Weights of a small mixture-of-experts language model, trained from scratch on English Wikipedia.
Experts: 48 experts in each of 10 layers, 96 SwiGLU neurons an expert, 4 picks a token, a softmax router.
Training: a variant of Muon for the experts, 522M tokens.
Below are experts of layer 6 (counted from 0) of a mixture-of-experts language model. Rows are named router (the router's row for the expert), gate (a neuron's input weights, with its number), up (a neuron's input weights, with its number) and show model dimensions 0-63. Each number is 128 + 24 x the weight over its row's rms, rounded and kept within 0 to 255. Numbers have three digits each.
After each expert's rows: a language model's description of what the expert responds to; "comes after" lists some tokens at least twice as common just before its tokens as in all text. This comes from a sample of Wikipedia text that the model never trained on. Tokens count by the router's weight.

# expert 22
router:149107130178105134127138104133129175110152124081096151121153067136068114134148127134114140126138176151133142141121160143129156118074114097127101109138121096135187102138139127116088160165133107
gate0:069129095151169113123113165116110124052117147127133105134100147124128107128116119127122141119154147147123164123121146113165131092093162124121116136119141178108185107163129107122106150121129151
up0:138118137121097148126115115105126150121128128117117149106098141142115111093104105126147148135122111123087103100127099116153114153097111110143141157136127157064123133129107147064127149114151131
gate1:129092120154131160120105123117106111094202135135137186129109111121121110155145142181119128113127158167117181081112116170129109124118147156098159167127133138116144091126119100118141102115143092
up1:149130115125156152157125173101144126128156106121168149093154121155099154138158112107114123130109127132112102126103096153160111158072099118113110117161078118153136043156123135131143123126116086
gate2:101161129139180148159142129148096145080140118134144157099150122114097106117133151116166127139082130119121143137126125102159136127112130150122114134096100129152153130073133135129168140117142175
up2:116168150121083111140134108155109102115135162115119117109154099176113128135106089090102112098077095163086135167123103093122097153171154164142110137167144133140110154158139128156168149088166119
gate3:146122098178105120148126184114114117070107100071135131145150092157103127127139129111083143132152148129137122125097136119120143063161128130125139139117109104118167120109123110154119139132153083
up3:134169125092097188146131074160139152130107104143148106190124120097119125108135123093157100118129096186147105129110093115135116140141093130092161101150073125086121145151126142186129163144148133
gate4:152130121099128156136163121142105154105102117133152123091114087143137084127111149107138141106129111129109123108123170134137122127115072117122102124138142156101141143171155142140178095118102120
up4:105107122140123155155122140143109121085127117150144136112126130136155112153132108151102136089158110112137135120119138148132141141101133136123156136197160122142113153122123140072134138106107141
gate5:117109114137145158141138122135078095145145173113155157130145154135173174115186119125108108139097125147137134105093106164127061118125140097080128147112115157160165118101144113128178175153108116
up5:150164120101140085151171141120168119144036138148134140100103122106112168132094143116133094131132135121144102118118176079175120094137140168080105121114107155109129088083138133161142072079109118
gate6:123129140121135156113105185106176126114121109090115114124114084095159123124145147109118128141095134100138149117125189158147131081124185178143128130134119136135179123178175104131124151111137085
up6:119158138142125159153144109137148139129127106144136118096100113153126142152098168136104113119108137099116123135155114122115112132086146098142135101173160071117154146120106106122139106099128145
Description: Nouns like part, number, Department, Ministry, Committee, the percent sign after figures, and umlaut letters ü, ö in German names.
comes after: " the", "°", " a", " D", " H", " B"

# expert 26
router:156113140121102150125136109166182168135145146114120097113152087145115137115121163127088122119087137121113121144177152115117125148121115080134091144101117098109124143168135164077107134136168119
gate0:130143150133141167115132138124130147116091122121074134082106111131150172139112170101138102121155120102129108114113144129124086122124176135116125123136146116126134174114102099150134164126114083
up0:107124108096085087187151148139135121117124111129143133113146075145104142111148154132121179116113156120125140123101108106125128148126147185129130131126127115118108117140108106131107148132113147
gate1:104163109149122140124106167121148170162136165120193145127181173152130145123128158144121116110136101122139117143087143131133101126135178138131108129157115136122127148145130152123133139108123101
up1:162097137137136119093123136122107146162164110172130132068082172200127108121093112135141136105141080170145136123161120155118135172145097155132103125105126146133128139115074128137135118110121164
gate2:172134134110128150139083136137092141121071101134119111154120141100108144158118154101132100141122153133093122146117176136119120154142143116178100108137103133135117132110146129120144086129165133
up2:124102108088103143132132196110044130111094123118124137103133123108113132112119119113128135113139136093140132149104126122083095126141112112104128144112081130142130127163118124125154127110141130
gate3:142113104104115117116104138130097128079128138149128159120137116140103125133097124150126129157110104164071124094162162127090168149125174109168125141153097127134144114124120098152151121109115123
up3:108168138137178118108148133103133157099128125137107170127091107068111158113160113092129109108122128138119106141185112118141153138153103107137153140118098120120158110139092097152109117128079122
gate4:081158088150173132139158164174115111151156128154146119143134149118117163129177147148134119149116106153102112108099135159128133137140112119121166133145157117113103165134110177083121110130120162
up4:139096122100164113108089130140079143131142125143139149176135104148132059138093144167133139138110125121106119146113124146167123100140082117131161112126175114138094126091145125182178114095126153
gate5:100155159168117176141149135122134133135132137136088095158105120176079156165071083123151131107149111089127114167106118162098165133107129110089147155147162160128153138172121145136149093064087122
up5:165116115085151149140103128152149131117107117125078159136103153102146158124146118166108129140133134156149128126134107124118150114102162064121131135155145095145106145125091126189147125110160124
gate6:099114113150150119123137142144099153105129164104141098148166126144164131115131161152089098111146067156119145132132177156134142089100097140094139132135132120129138160131124119154123127130080124
up6:138143103121110159142155088170139139134108119149111113115196120166140158125075086140124107115141093129095162119156130105127109147140135147117124147094097141106112173142115082081124137161111115
Description: Line breaks, == and === heading markers at the start of lines, and table pipes at row ends, especially in lists and tables.
comes after: "\n", " |", "==", " ", "===", " Candidate"

# expert 34
router:166074124159116134108149097165167163120112139127114117128159111170064124118099159133111159148127157174095144128178072097102163158087122106180132119138129103114132105162134145100101133149112115
gate0:145146155103123156124129143138097147166135143166139142112176150116147131111103172150122095199083167131166165114141169135072147136112115135166105139099122150120139107106104123111110105116108129
up0:153144094089124105112136092112120152099136134107121130145097101118162144129131146116137125122106148115019099139130127122122092128141141104192130095136171141131132088105127141147146143156112118
gate1:132088100089118099122106121145109102130158095083144143112156122147105105116162100133149144123134136107092145102138148058125157148127163113123127128137164137117107140115114094145136109147121149
up1:149151134123122152119162163099111138105131093145126118136093113160155116136132097096150118129139076154112137116118112104125151122071117149097136114176158154126112102180185096076079135111153138
gate2:142114090127184116149119105165112122160143141081148119169125138150127135165143141116123137162139132114164115119143127105104115106129098078160157054070123164115145106151124166145136128140126161
up2:097095133126135141175074150133159128150125130130094134133078151101102104177136150123139136184111145172129139109116145052168122152113129145107119146144130133104090130157117102125096092146127114
gate3:097119109139169139108188147180134129117122110146117115129147128166141162159161157166145117131129144144102094127142119135166138135089131165096115144141136092152115139160097141136116115153123145
up3:116127141118104145139145117109106140138081152099091144128120135096133149126132127112149077146144161075145127126121156104125114155143121115109121141133171126113162171122148100144197116162128112
gate4:086146139133153148129130113128121165162101129099115149146126089171125123176133164147133161205142114139136105150125142118141080106132125165171139143105124145126146150152126089094131086123097125
up4:143158087134144139115123161108132125145132107151178139148169129078120117153108167195117152136112120155126112120114118125134163126073160116128112123131117109133119106165131127145110149095133153
gate5:130143113105168121124124097150143169104119136110079151127096163134167121131165126143135129099142107101172111102145093167120098140123140156104147111140134100140101152104146116168192135118111163
up5:128143117117148113107136100104143148114188133094150155129120132109168087145148183117127158158206169118139167137131149131133150122130134131048116110124132108172090087093155145161190135131137168
gate6:157098139123129134130171166138163154099113126102153108114113139154155140111106128167140122149170120134088140129131119108130140123125140134159126142107121142106090131130120121156145187110137109
up6:119104150135142132136113109105115163116132146139150107114105096152116147144109102132140117172136116133076151122100142146079131136108144146138112125169139134173146134156103110151136148161142162
Description: Opening letter pieces of lowercase words like n in natives and nuptial, plus year and day numbers in dates and tables.
comes after: " |", " (", "|", ":", " on", " \""

# expert 35
router:150132172137091157115152087134172137131118115083093110085140121140113078124136187145096128145109162144132116148146114108126115135118109133158104142127127101106147127147127128110107124125160118
gate0:133117121112132127169153175142131138150110152167169121122158150115148193131135154145154137119158102097075144154095147114095144109129112080123145150112098105128126150000168145145135119102125143
up0:071185174133145105133121151125109129127132177135125137138150127176105123147145157131151126127116141115152180151089141141138137129147128087134145109122113115107174110065161148127156121145120122
gate1:061148128141141164150118112145147140124121117133157097137140092129110102130147167107111119130045108142126126135113146090104129105107118159150135102113107113139130137100094122136148103097075141
up1:134096114100161124104109100158150139121102128132125122156081115153139084180143134122168103107158141136137107152104117176143120120129151114072121138103132159158160116135095150162122140142115118
gate2:103105150156142107133145106121131084092148156135085133153114114142094114152123156111114145117088132094118134160142107111145131120136136123116106121120141156136089180126139147115151134130130100
up2:137110107125145144107172111147117138123135139177119140133122161092144131143160131139103122119093096082136097110147135100160121139112179126116097174124102108146168135102134152138137076136133106
gate3:162133088106102074157201143138142058113142131076143114149116110112165136130153136103142135135147143092121144155158189145132099111157111080161125123140191129115182125144143120128126145112102101
up3:094142107153161151102143133099124092121111128182141123112138106153111112123147166170115096168125141125134106140124137137114125113142095121069132145101142152122092094126102144108123095110163109
gate4:113124148131131179135136131129122188146131109123124133093142132136144147112097134141136095116124095126143117095124114127139142119095149144111127094097126111135158139142143121104160101095114129
up4:134160151101163126154169166128141135101141152109141106145121156148123097111110128103140112107153111122121163142112158108127135142112135129097141140135145126093119137132123097123158120132155117
gate5:082136165116159114100138165129130108141131140091088102191125132111120122142136157153143116091124109149122133130116164109157131100144151116126129125119187083148129096164089112110120122114144136
up5:068107097152158157087166160111112138119103121146093174102137112123130123163143111107132097125128125124094127147169139164144121139123129143116128161116117128104096142122114150136108108124144170
gate6:152125150136144153077067154139135087109125116116152134085100119105156135125101178163118105141126161149136144143153144121144161121146099128127152110119138113157113134111127115131119102124113153
up6:132098088133082135157110130122050127122139104111172082155096135161149142143152118118119117113137078125114145133179125119181097146145133081140133108131110201105165156134134103126117183171125142
Description: Conjunctions and list separators joining items or titles, such as and, or, but, &, plus table pipes and semicolons.
comes after: "\n", ",", " and", " well", "\"", "s"

# expert 46
router:123141137139091136117144112143170169098146138138097105122152097159120115089108126143104166123111147187122106137130106108106143158089060095146126110144115105125122105132152153080114145121144110
gate0:123153114109152153090147088088099091138137115138119133104101099117149068127178152133192127123111172114146109142120140156142115169118147133085105130156120140152144147134112141088162144117110151
up0:105126137128121106134118096134159142155146104130120131139112164097103110109152111134137119079103089118123149137134111169114113092119155069118143141151122146146133141107133209086098093109143168
gate1:152085146136132081168164134141137107126122108141075137157114152086127122126144119119165173117124158105143124122131095154078143158128138133118132117126126126105129136136108106119151174131122154
up1:176128145120146167135131096156120152153137115147135127191134130115102145122110138099130130152135137144174132144140193113109136106118139103112130094132131113120113160104074116085126162140145155
gate2:141134086106166135091137142125155103152166082130126147132109150132118136123105120111091116123131101131139164097138163125142152161190119114148160110133118129148158096106139109138148164150090078
up2:141132123114122069145140110152126129102117199131165126184148095091100113113121142120124169125098142113117129118148137120107160094141099119133117151141129076087084111107155116133156119141097109
gate3:127141126156136139076117088095102127139130087122134107151133131123120111102117147158109124149152113180125074114112133155150153186093081154120147118102125117134095153160114159144148159094142145
up3:134178126123107140159127136113132112116142169131161147160114103164110125121155108166108069135119169135137128147151135157116121161105137141095109142122127130130135157144150151161153163128101200
gate4:139124179133145122131148120169174126094087079140116151153138116124149114096138156127096128143129146138124163093124155093104130118106165104159124133120087140112085120143124106119126157143116114
up4:161158117109143137108087125110110166092132088123153127145142134098127115116105104080167193134118115125104109109102113133129151153130188129130109096131097132127104128116135121147094133106122098
gate5:142125141148109163141106159064149055163128121131066107169072134131163151134149146136129140120096112108148120152118124139128119132139085147109194078114161120140155116125091144129124116115109101
up5:107135156163129139151137159140135089097161130158146148121145131137118143123132144146092138116124117145120104135105111202159138170136103150139148111130117146170146072106082153160098147133120110
gate6:118110097123153163106172153188109115125108089141133148127160104109124124098096167095119135149125111145128102117090129150058140088106122129106162109115131059157146119126157122147125145119116147
up6:122121111118127119183092129156110122109093127138162119178132135147123133143138149125164142079172113159120151148121155112103104118128122134130137118121155095100113114124135130117145160119109162
Description: Pipe and semicolon separators between numbers in sports league and stats tables, plus list dashes at line starts.
comes after: " ", ")", " 0", " 1", "%", " 2"

# expert 8
router:152119137155087094121153085150138134118127180087129105101143097137108118125131141147150149135113143130121106150130133111081161113127111108116085127131134123128139115157175150093116151150151134
gate0:162119099140149146141128130124138085148123089124153108132089100163124168179080105140115127121113106152150098114109132134165154081094089126097127152127118102109106144125154143085141114126135128
up0:120092145128146099138152160126071103148103142142120103143100140153114135123131133138110123191088104101130181129143125088126155101135123136132134131124131102089125120143135062135143111153135117
gate1:084134142165120132121165126104131100117148165148130128097124138130124143112106177122084128117145129176122083121095130125104131137106087106181125101123144121081093154117156113164123113149149136
up1:130143119107135176125109137170097152145123122129099125105152136117157136132133080124107119078110143097144108137141083180141117167082170109081135151126136106145105140087126157123131125134175091
gate2:101125102111088129152111144116137157125115117170143163103114122146132132135124142128128127137123101127175118150124136103143125122096114153106122107165123120124125144092139188118124175095163105
up2:156171141123087150146140098140091130121147075138142119126094150097133095149127100151106129118139115162081152125093133114071126143150139129135108116116134135103142090129158076119152099115127113
gate3:137086126147158101170127102153157132110137088137135069146104133163155112132141129138122107102106123079106127151095139108141104133154132128149131109039131114108137115119135106156147101094143156
up3:191138100135140137153080130130130125125117146106099104117122100168092110136117139134101117149135122140106150165080116097155124136119132154127118109143138157156138166104140160102136146102128100
gate4:099123141086159149111135143095131123178136135128120088129116110113142093122169121137126104151108167098102108125151086144089139122119161076109131099111094149077181155126123134141130104118151149
up4:145144105142139127111153140133150149138111114145141111120106098114155147105161068149114140120162104116120155136152171115071120134075147081145134167115161155128126125122082099067143122127111124
gate5:079076139141141140160104085155102132114135108092134159140104108111157123113096119149129120086108112094085124118160153174100104097120141146109130075143068125090088146172143090121109155142125122
up5:095099118143110147140115184138168081155120160161122093131144134137081140138073118161121089185173159115150115150198151104152130108105117152157123111119130100133108074084132140111184128165097103
gate6:093135100139112142133123137142101056101121133122125146131142137104159109126170132143097135146163112132135141138149182095121102109063138149130107165090178147154110134079176125149121097110137159
up6:094141094116084084104089095166138147127106137120120130110134107144107119130166137175117146129131112167142109117125172125127122134113104128091104100136079121091097087149173124141115121122173121
Description: Line breaks ending list items, table rows and section headings, plus some capitalized or accented word-start pieces like Br, Mon, ar.
comes after: "\n", ".", " |", "==", ")", " =="

# expert 39
router:151121166158097120144170114136139169157130122134106104100133111150098137116100154130138185129078119117118158168118112088093156171116087108155106122135081115108149126127145134118105140125152108
gate0:108125130116154113162138122155158090153158113118137171160126113166152118127105100146119109129115129140110154143110139109153133100130117104090111142112135149119143102096120128114115173126127128
up0:118136135112117087115118156111155131081119110120097121174135108148127126134129090122146153150112133170123156122143112096094135077149110128106124117139103129121127121151130123119124105163163091
gate1:109118103136152101123110117116109111159104144119128108141134156144101163105105132127167157161092183134097158101117179151100114136080109076133105167105098127115163156130050148122122104081096107
up1:138164133108148139124135153125091156118133136158172126122142091161129130094169148102120080104129150184130129105146123133103137155151168148155138110124086118162117124144153128064183129140116108
gate2:173112132146101069130100152100143131138141104118133108131116147112121141113122128112093101134122109108132115155113158102157132108131112129091104133149194169074135154148096165136183131144120116
up2:164141163140172110116126150109099096107119154143157083129120137081109141171150100106126131124178114145103159085090133108113139092108107176130119117090093123091155122107146119134157132105117099
gate3:128092155151090121114117086120158153120125146120120149101157129126099111116131146109139139114103124145143117117125151100113118134158218075105123129144123154109129110140132137155138162138107105
up3:058119117095121110116154113150126137161099121127142165131119165097157142122121129150104138133164129135100121116106112073173117127090114165119175115092119140138119110124130104151112093079144105
gate4:141164095162123095106154145110139124126110174118124120151130129091136159143135122153083131113148163134163110132122114122165130090136130167137105111127124088121114138143119127117083153152088111
up4:147139111115103103105134099128132102165133128122103141095099138190167158133136118169135134147166092101086143113131137160124179109172085111137125150129171107134156103086119131127140124129141128
gate5:112111124130113121155130117140087124152099100112120131152134134124144103147102161144138116148155107147141119119106183179135155063166184146133125149137130096122146096139164139086148109110135100
up5:057112132123132110086116125174090127150126156098111169102101107111125172144134113167130091084166103096119150116120131106116098126147165120151128139128099175152142105134150155118118135133142100
gate6:121137170124109136122129141163115164133131144138167147110088146112100123151121112152119188183134130116103084104088152146148097137119101104110107151109100107074116118136122148143169139130146127
up6:132114085106101139150181140133154134116134180106076115111106103134134115076160124129075116090143128129109100144100098078134147114160135111155141126137113135132146135152124144172121188167110124
Description: The word the or The after a preposition or at sentence start, plus possessives like its, their, his and directions like North, Central.
comes after: " of", " in", " the", " to", " for", " on"

# expert 30
router:133107168138115135144177101141183142127157130066091094095144137141106120143117172142113160156127147117128126169141132116117151136126123112181153098070094131141138085106107114094096134149158118
gate0:144121154116162139082152149133126143126114115179140104105116143137107128124099112115095105121132136074125179142120102137149111098203145141115140154126076145145091124133117140151148149091161118
up0:144128078150134053147132185124072143122162113165157165119146131188117120149158057137116179139143133146120133096148148137134119152154122103103133108162116116148147127146109117109190113134126096
gate1:131083129155142130145065118150083127120174129138124118131126167086157127157105140132105146144114117107106110164107152147168150072132137127154115147100103149164139124095073089196132133140142112
up1:166147095112146136122178117155123146148130152161146109143146112116131102130142093083124137100145147135118158133158102120141146137137135140102141134135105125150084137092155165139109101119140158
gate2:145132149091150170161110145150151130158101114150133113086121121103137154148118106104149089134138104138156085129171130120088094128149169129182105127124170113109106106088102127162124099146123101
up2:127096135157134109122104107145156103155177121144122133165135141139098131115108159160124152152112132108135132129132118141123126073130164128143158160126138127140083154130122142120167106137115101
gate3:098043148158132127136116123117109154162161129143097083093139141139149110102117140117139116140134139145173112152097117138123106049131129132147133131113139128169113130100131139116127148141092123
up3:120117123095120141118111084153136106157142148141132148123132126115139165171131113131121099136115175101093161192134103131086132112129167077139158122098104158129129120095131149149136127127111143
gate4:163125192180130151137142151112111139133111131128176095156134120106145146108090135142155146127129106090132056151144153158139143108134147121129136127129133131159111137096117097143106106151127107
up4:089128109136108108143143141121130190139104122093132173140084119115129151127150146162106076137120107159130095082125141171162136137177133121134140125154141130143096118106069137128102153149114130
gate5:140159157137161166112106118116143101120121153147161126135111117086137153183127140133117161117142113136104127171110134136086139106150122146144142134128137096133087156124121124132115085136150152
up5:162149103145135070153122114152173107114167096121100154122143140119115138091116141145114126134139113137120182123135143126112124079117106130109147094148104158137133093135115106075093150164160116
gate6:135080123135168158109170163120093152172152117143123108117135097128164125111112070122121144101147142124124090136122118109146146109121138141136061144092140146129117136134119112084121149217092139
up6:145125142165129106190079111161129157113162145125116153121173100098146120145147162144148115124079134118131172157115106153078141125126100115123076135114069140102108111141134139091147140081145100
Description: Subject pronouns he and she and main verbs like was, has, became, got in biographical narrative sentences.
comes after: ",", " he", " He", ".", " was", " It"

# expert 44
router:157133152130130120124150092140139136115140162136114128068149073115100109137128141118110192130121154113108112155135115129144144118119135089151110110114127126130123107123128131085099133168129095
gate0:129121156144146158122106164153109111085128138155155123099130124149090108158160195153172126177104117105185153147123135142159162127138122113138114143116129136136160108139116137147115104082108123
up0:130128127129115158141145129103100146114108108102157113158143175133133178089139122118146124123138127122131113117112114080177105085160121095109143111154125108108088112126147141131102130092119135
gate1:105084144086138120167150122117129129112112126118138116119098158120133114127134144126091122088139127106135151138127144136134135089148176139105141145166146138119117176103120141181142108132105147
up1:176136123158121091127131168112064087120103118158117141103139127092137150139083116140139113145135114134139109148133124089130109127140118131133151136092130081179149137144126154116153096082105179
gate2:061156132123101094117162127166113112161081140125139127121109132122077119144086140118160143096142151102104162163121163129169122156081158135170150089128111191110095103097135130068116117143134142
up2:105099114140140135143120098091121145133130122114201135102108152107151118123124105134103151124122112133101127137142104130146145106124145133136154145153107135143128128169100142099105124139125130
gate3:142142113134105124143117141132158150114099132187100118116115165150124086123131126128132157088075106120092127151123169148121128122125119112118142091124140115166154131126170146152156121074096122
up3:166170139119135138129166110131113158131108146146112124127106175109110137155156130119151194152121146119159121132137108104096116155116110130149101114174147120161141117135122143094151131088166148
gate4:165082110159100162109128166159145098138127116149111112080140165110145101123131151098130095111076140123151126111153113150115118115112115149134135140139124133097108173128131113137175123163137109
up4:150170124127106179160147104135147118126110151118123131115129081105099120128098155121138109158150138144131097146143106115150097105142154152144127125152136094142079080151109132150156190100100117
gate5:140129132116115128106131117104136108101126124141125113087133105131112104123119112113140117110160098109113133143103139132088148135122144148147131108124119137162103129097090102119130132139145145
up5:127123163115150143153130114127128119138124096126110139119129159165156159091146144130101147150115142102126128078150102099131170122124119110108130114159091173158144141140123096111150126141124117
gate6:157161141140115134093166144098132113124136151162088148160164136124098099137111137116126101086119094106157098129153110066139106114090136052132109106119100190125116121100104153094113127171134117
up6:117134180198125099136141095115127109144104112110122136124132201130111097132120164126092109151147095156163098157164126135075133166171100141141121145174139120137101121128123162098153161122148099
Description: Numbers and years in tables, sports statistics and dates, such as 1, 2007, 1923, and major city names like London, Paris, Angeles.
comes after: " |", "|", " (", ";", " in", ":"

# expert 27
router:153092139139127160089169126152148144138145134134112128070140119149123092141106143132107157123139160147109100141154118089139142132118106113155152137111125090125129128138123139125127121147138072
gate0:132147125097090107103163122103104210128184122110191152116104150111163129113127108125147207129122123147131133109134157087117143137107154095110103158146109139133124084120104103131158111120152116
up0:150157083103129152118075131098130147122121089145154141139132158109145147147098123113124127152152105100153113134109137112121107157143152141101112106161139079135090129090149140143125164137126145
gate1:136118112130154112127138107145120114098143146132168138086105144127155123136134123076154115159122110137109116100139100145141133143113103145111145177134119118142132152108163131132132145166110146
up1:145120161135115149135150099095157129148086118116133121042130152156126124152129137119139101143133136122158123135162117111110130119118101156118125120104134102102128127128154104129132142095115157
gate2:111172131096154116130130139090089100133127188101130146140137109089146129152116096109149098136129118153169125138133154083127116162105146090111092142129118139116115115130141118110105139096124133
up2:093112150118141099132089117110111147145156140112128168145138124097140115143116109118116209107120076167141152135084178118122152129124152138132116122071116137131172144145108145111106126133176144
gate3:163104104107136144128129134116101126137151113161116157166115128154101133158131118078135123126150125141143166146080131114137193110153127135121116124180119139125126155094194138132148178150098147
up3:109095158145138122176122141140096138148063148138146133087129103107134105122100150148150136111133112167132150113159108149178161122151150144111129114136191153113123121162110129112135171112125081
gate4:129135119099129093176161128103123146113123103121126142121139086114095124118084169097168141147128127106132175106100112116131147094111162110120104144148102121123128169081130173116141168123116134
up4:089130151132126089149172133156108156115118119099142149167087166147164121099120158185108114153160148123143167112130151151131157147096128125151147162104173171139123114154097142102133101125144147
gate5:093138113131085138154131159149133088123164093106120165116109150131128119130123140136171120121123128130161086122199109136124126146148160139114065166130130077135099154135119105138141107092154143
up5:113111108111137133103113123132117094144114116150121104100141106120123167163089146124097110132167145116130136132155132140185114139090122126172143063120129140132137085102115113108107131136112141
gate6:136096165128112130101107112138133096202070125159131121141145136124144131130171165100108141117137121101134092130158133121109084127131139178169089115098127157110089157100076123123144130139138143
up6:151121106117144111163091114127133178123100146134147122124128142112092126144109100144131072104117126149124144155136118134123126069127118114126135133084107122092099107163114109141106144148086134
Description: Digits and number words in statistics, tables, populations and dates, such as 111,000, 250,000, 2:41, three, many.
comes after: " |", ".", ":", "–", " (", ";"

# expert 45
router:137106114155100140108157131152151154146157122128120100101136087164138106141107152143116103115072149138078131151163091109109156138105114115144109127135136131096118109137135147098108160160147118
gate0:111103131115085141140147156145154114118150111104151134052064130115154122119117176139101115153094120113094091123078113111090078110102111188130159137124143155155137114166138137123132130115142148
up0:138125122119127093144108127131131102128136108092115094149122119089116136137148157126147116139147164196147181115172152118148132148090115098048120115114118063140130135069102134141125120125135131
gate1:133142083143135105100138131180101122117167129119113130135138147090172147153123121106127093163070104133163162131070114110119122171097115161143114130134133131121115088116132189126130151141146147
up1:148113149136136138131150118122149157104121181125130130110102142134121122182126111169124147148111094154167115153114123080127138125118112171154077129119153139153131107098142143127173152091144156
gate2:144149124124134095080128128147116164157114111131104136082129082129170134141102117148114131134097145096095135175098166135123134109112171088126137147113164137167113150117147090139135121088151140
up2:127135082105168072111135149142154099091156094139123095089099102162186169137135140107116159158088121115160131099113160143122139120099104127094117109156151114126122111107120133134132104141137156
gate3:105120086115118144134074173129116113127142132123140128086158163103117139117125153095168120141146133102105128198101161103132143113103123141123123113097089122143112155141169137121100096140156137
up3:148093136101104162145134155138120125155135148138063139125134135106117120127117164187148139164086159118096122088112122088130157102187122105127143102098119117077129139184119144162119150126103131
gate4:121132168142127120143147103165156112156115111125140079112140131129126137175127093127119148093131116165117105121180106076145102118133092130149155114166093148157152082140152145139071121128135120
up4:113142177123143133100088117128110145123187112106161122110162126111143129129137156141141133115133145133096148146130124092150130155097097133128127081138158123093097109099154139120117158154146126
gate5:204111135123090115136098155101130154125108128169106116141133139141148137102122110135132115103121103134094126101122120165163113105163136091098153142112127124096134139121082157166081114130128136
up5:168096106113118073097147107109103145177107134149142107076147128133144122156121113097159125146175096088138112159123147122128135125145123104157121118088147151099132114124137141099134138158125100
gate6:129105101125112118142137142133147107114137112153160130127097117098178153156113099115126104148122125147146135156153112124141117134109133120155106091115120165142130142124141132124119094170128093
up6:169162095128107133156097138120122093111066152087068113129153085110128105124135114136129134159161132083130129114135175124135117120133131070138074093085113149131137072130140137157111127129111116
Description: Determiners, possessives and modifiers before a noun, such as the, his, new, British, national, first, own.
comes after: " the", " a", " of", " and", "'s", " with"

# expert 43
router:105124144147135123098155129150154127138170115124114094110138097175108113142141145143095147135113173125062092129141127093151144145105115106162104133127085131127156128162159137092083143170132050
gate0:137117137212118113137067105167172155094100149180135150083126163103107103174089140126092125107128191111121171135096130130113116094147107103140137137145099128128083137137105130078139096154139127
up0:163163089134141111139118204140135122111144119161124140124124160137166111128070118124111126145116127196128135194155146119113143116123120179162163155148123144115112127121106149060069100175137089
gate1:120132119118080184146167174082112125122161167108120083121117158119130144126119153112080152125123124144124129124150183128148145120164116153142140135133128090121124121117161103136123105105106100
up1:128130137133156157133150127137124118149132078140112103142128096126137108119156113132111140111121152174165078139164092103143150075129117132112149137108167157165126122107131119132143157111120122
gate2:117079137127121174119103122136149113101152128160133130112161122129138175148137147113098082113123121163097070140141131135137117154130118179108083097148079158116111113142125145119059089101130142
up2:146124158124120103140103153118119108162130185113123141203151132158158108092131084131130105115107134130104142133162138129123143106189137147167146119134156165130132129127131105179159120116132135
gate3:055153166164149125114119101119127140064155124148122138154120123113140172133150148116099163134138134125115145140091122109113087148111164104123148145132117180122145139152176156132110071131091150
up3:110145143158144145131109167144135151096118136136139155139104096126147201134078141106130110133130146137135105117164133132181151174143139132100096124163118168100115097167156112122115163161146140
gate4:126105134109156118119105140070117145125155127112135119141116172145171178146119150155165147169116072129095154104161119130151149095072147134103108126158111121139117112141067111142144160117142108
up4:144127110145077138124114139127127128104160104112083173166145089120127133148105099118155161120143143106117129127132090163150147092174148091152145106105121090115114129122104134115128130102115117
gate5:140089153138133156157128136120154162161126132136151098135123163144096158114112133103163120138146137138105129117103165097077152078151125116122153107139105089109154154148126144135126154115143138
up5:164105127139145120133127121122175138100141152139128108106116138112138110107124097107112138165104106119108135194111127094137098140211113147152101113147075128088096157131128122137123156105129107
gate6:069142124139106116090082151110147128171152086144122146174123158148129165113160148139105098117122081112117112114143175173157120097123133128130133149107108116096125112116144096147142093126144152
up6:165126142108129147135134101114132160149137149119097139155141110166082132132152131147172135204123155119134117154121088112146153178122124140140128153125174141164120139206114119145150148104178104
Description: Nouns after the, his or a possessive about events in a career or work, such as release, season, album, time, election, final.
comes after: " the", " his", " in", " a", " first", "'s"